{"d_expert": 32, "balance_loss": 0.000811, "lr_router": 0.000964, "n_kv_head": 2, "tie_embeddings": false, "parallel_block": false, "init_std_qkv": 0.055, "weight_decay": 0.15, "lr_head": 0.00918, "decay_shape": "linear", "doc_mask": true, "steps": 12957}
Below are experts of layer 6 (counted from 0) of a mixture-of-experts language model. Rows are named router (the router's row for the expert), gate (a neuron's input weights, with its number), up (a neuron's input weights, with its number), down (a neuron's output weights, with its number) and show model dimensions 0-127. Each number is 128 + 24 x the weight over its row's rms, rounded and kept within 0 to 255. Numbers have three digits each.
Before each expert's rows: a language model's description of what the expert responds to; "comes after" lists some tokens at least twice as common just before its tokens as in all text. This comes from a sample of Wikipedia text that the model never trained on. Tokens count by the router's weight.

# expert 22
It responds to: Line starts and un-. The prefix un after a or the (unanimous, uniform), and list dashes, table pipes, equals signs and opening quotes at line starts.
comes after: " |\n", "\n", ")\n", ".\n", " the", "\n\n"
router:145145081143125126087126158151168117100135159161087091146122152156094144113102132121115152093139128101101123119073087132169088115148137148107099096151150164108142120113101148099168129131069127137101124146126109099111148113122143098131166115119124112139112166147144112100080161114140116126126098115113122097116157143099109090164130122141095154142106140142136127125094115165133156099171
gate6:135107116155112116130092163099106118120155152101140097184149110139119130094115122148131117112118172111120142166138105137135120140133115118128095177171121085109124146074138122109148091092117150160145121087118135103154129091148148102101105096131133138135181138148138128166136130141178137147132125102111085126142096115127124141135140139096110072141097095113119129123109146090120105154056
up6:107150158119138125156184138128128123118127141146117163094099118105118105197168125104136136155095100123149089114098144149098154151083138111133135114091124172160120130128124130152114179142155115115116135150104138177119124166132146185145151181106117127121077123109123138114136143124111117104122127182145165141106117122154136115098128121158124159087159136149115132103124142170115167115147
down6:152099170160162092142100122145114103118136119160133188133114130139078101146156128144098144106095111121136158138131114123150119092112158124147122126181201172112169149141104135155105158088151142135126127133121119137134098136180140138129186133092128092111127125167114126130138147088134137129122072153119136138117109139133087111160129133147167127113108079150130131129110148125158137113129
gate7:123138124112147128083104171102124117119154164098162111152138102110142111100135120153114130145121135097134089138137130108100102136150157103115101129100124152166113126125119134144101137151079116104146132099127142098122125121166108103155142134162088166103107190154164132140118085139145142124124091127138090143144130111124109145108097114116125116155163194151129086083134049126145123137102
up7:076120065128152134141115124186094140159141161148134111137166071152088119121104110116185104084139124154147064125121145093127106118167124083139147139119134136175129127112157141123171126118136121124114137110111134117110090104166090092152105104132117149121135126109127121142137160137088127157135142141105088154121126147126124111131157097172164145141110139134099112115116108133118147145107
down7:167113139122143131140160118140108133106107154161169157153151178166130131131150087153112153120129123160133142141164133182118147082136136132099125138128191133145193095169133131105141129146142161141106129079109082154147132164126139144116108121113125121132143082136130141130138163129113140152089168112117106146166132158166100139126132118121144093132150077108156127165156149130103138143120

# expert 57
It responds to: Sports table separators. Pipes, spaces and opening parentheses in sports lineups and tables, such as scorer minute (pen.), (aged 30), country | player cells.
comes after: " |", " (", "|", " in", "–", ":"
router:148138082143125124084135158154149115113131160179109117170105132127090148104118134143114149132130101117108096114095111123155122105147138142106120099150177146139153124130129131097144117146084126146101121148154124109102148097138159126137186067118111112150067133159162111124068149116125112102126102112119115121110137123103101082134116133167106153176102092142156152095107130140117141105124
gate3:125147108112134089128091139137126135149153073140110134072106108094161113142105100110134150142119158123132157137128134116135112128128147130136133130138147137104137133075141104134174127143136111113096148100148158160164129094147073115145206144163078155147085179111166120115107139123143110121126133137119093145152110120137162109120101161175093115142148102143099139104142144134121100164140
up3:123156128093121112144085136130102144164165093127109145102120090110135131177119100099159135142109143125120163115149140121121129123132124105139121106149143098147130149095151086120105151144141128102103154100150162150162122088128091119161158163139116165125062170091139109126096103136129141127131102131137125177171100093131142085096133181146119105132141105111112109100160165128147132168108
down3:157164161156130142138099143147122144120073150149129113146132168118110143151108142110148099103110130121097153129136170128160140104162118146104126147171110136142107070133109131107164156129150114085135160107121114149103112111110163166093127113098105155132150121094098166104150151131134138116121120102158112140140101171160116116100181099092111151140121143121072105137109071112117157110114
gate4:136079118121137159114104167127059146096107107157122101131138105074112151014144132116132101139108099116124148128122130111108127137160126125164117148135130121165151152116137100116109120112130157145123140103152130101117124119146136111158145124126084135144089133144141075098110140134115171135161180141125126152111115136149134124130126156133139146179136130084109119105110141110106113108106
up4:128116112126151144153103089171087127108107096159119079128112132078109154102147108129140115138101084129162134143103119114115113126118137138113163149143164129141131125112104096090165110109112123164110128109147115164127152126117097120138119157106098142140059155146166107117114106127119134135129157147152100141102124138157112099156104130182102146170160124109152133080093121142089077111100
down4:120155131084174139099106127128082126148085141119121112149143115143113148152149099155108087127092122152140138147100152117142137133145115109083159124109116149132139108139110110145140146129149121123138173111130141132105142142108171154121132124167137139110119173149093133074154072155173140173167105143122114159160090151136129152100135110057103105151116138101131077146102127110134119124147

# expert 41
It responds to: Definite article the. The article the or The, and possessive determiners such as his, its, this, starting noun phrases and titles.
comes after: " of", " in", " to", " for", ".", " with"
router:142156088156090115094140145134147120120137145140095105153120153137117166117120159152135134106133127102091128096088117163155110120136137166109087091141149159108166124103079128125146121150104127148094106165154095106092136118130167099095163094135125111137112144135142090112108139113135102119123076103115120107086163133134100091139128080134110173155104096123141149128088095148109124124162
gate0:149126123135087138147130078130121192140160106131169136181153127106112161109138096128124097145111123148133120154100117101142126113123150113099147099126127153121139117164111086153172131132160164145119109135096161137125151115116197119096133127124168127096158111135133138123098125091106102160133150135121124155124077144142142107127119121155174157202162140142108121170118108126133114113145
up0:148135115149090125135167119133143169111098079144167115153137109132138167145141129107145123135120131109118122173123132079113138145135146103090155146148119116139152132161104098137158135124121110129144100135157118156115167105131131128133169141162166102100148127138140134077117128098073108165127143121127092104150092133160170082143167142132143180142141107167099134071162123157100104136123
down0:167115130115156110154125086099103108139160112143148133133126151097152100104120153138128163138116170114136165089070157109117203069113120097136120137166119140131120135155125137135142140132127162134127113121091121126116082138104121116094130119141127129149142088169111145100132157160132161120153147084097140128075134131096150142143126097145183140134146139115112133146093098111125165120090
gate1:112157149086148133099140130119162109117170178098130105128133141170216108134120132133105116147148155135134148147127087105168119127125134135143169109111125166114124145147125135147127129100091117164130110084122097149131134125098134117186140099150154152150140140125119137144083137093145125132115130132096100128152155123107129143126135147148076084089112084117168155145113119123113132147183
up1:161149115137096100156134139125095129103076078119177144077119132141128170158156085172135110129120104101144122106129119130100134126158134176107126153148151105108115112171155115106160142132116129128127107158140119132146134135099126174119122121127119122146086129133163112111140152076105179107131122088156138157142110138143169155131174118112118156146095191143140121115162121158124147116128
down1:178165150111148148106161134148136140102120143148132107134130108159177125130139099119172112119089164143137191117136093102142093127145177160126142127130142177122139161161102158172120107123125076116124130104141127133148129122134118113153129116148133131125129168109142122152118149123176108134179115168113107126160133139116131132142171165111094147107151121090142158182129101096089111134134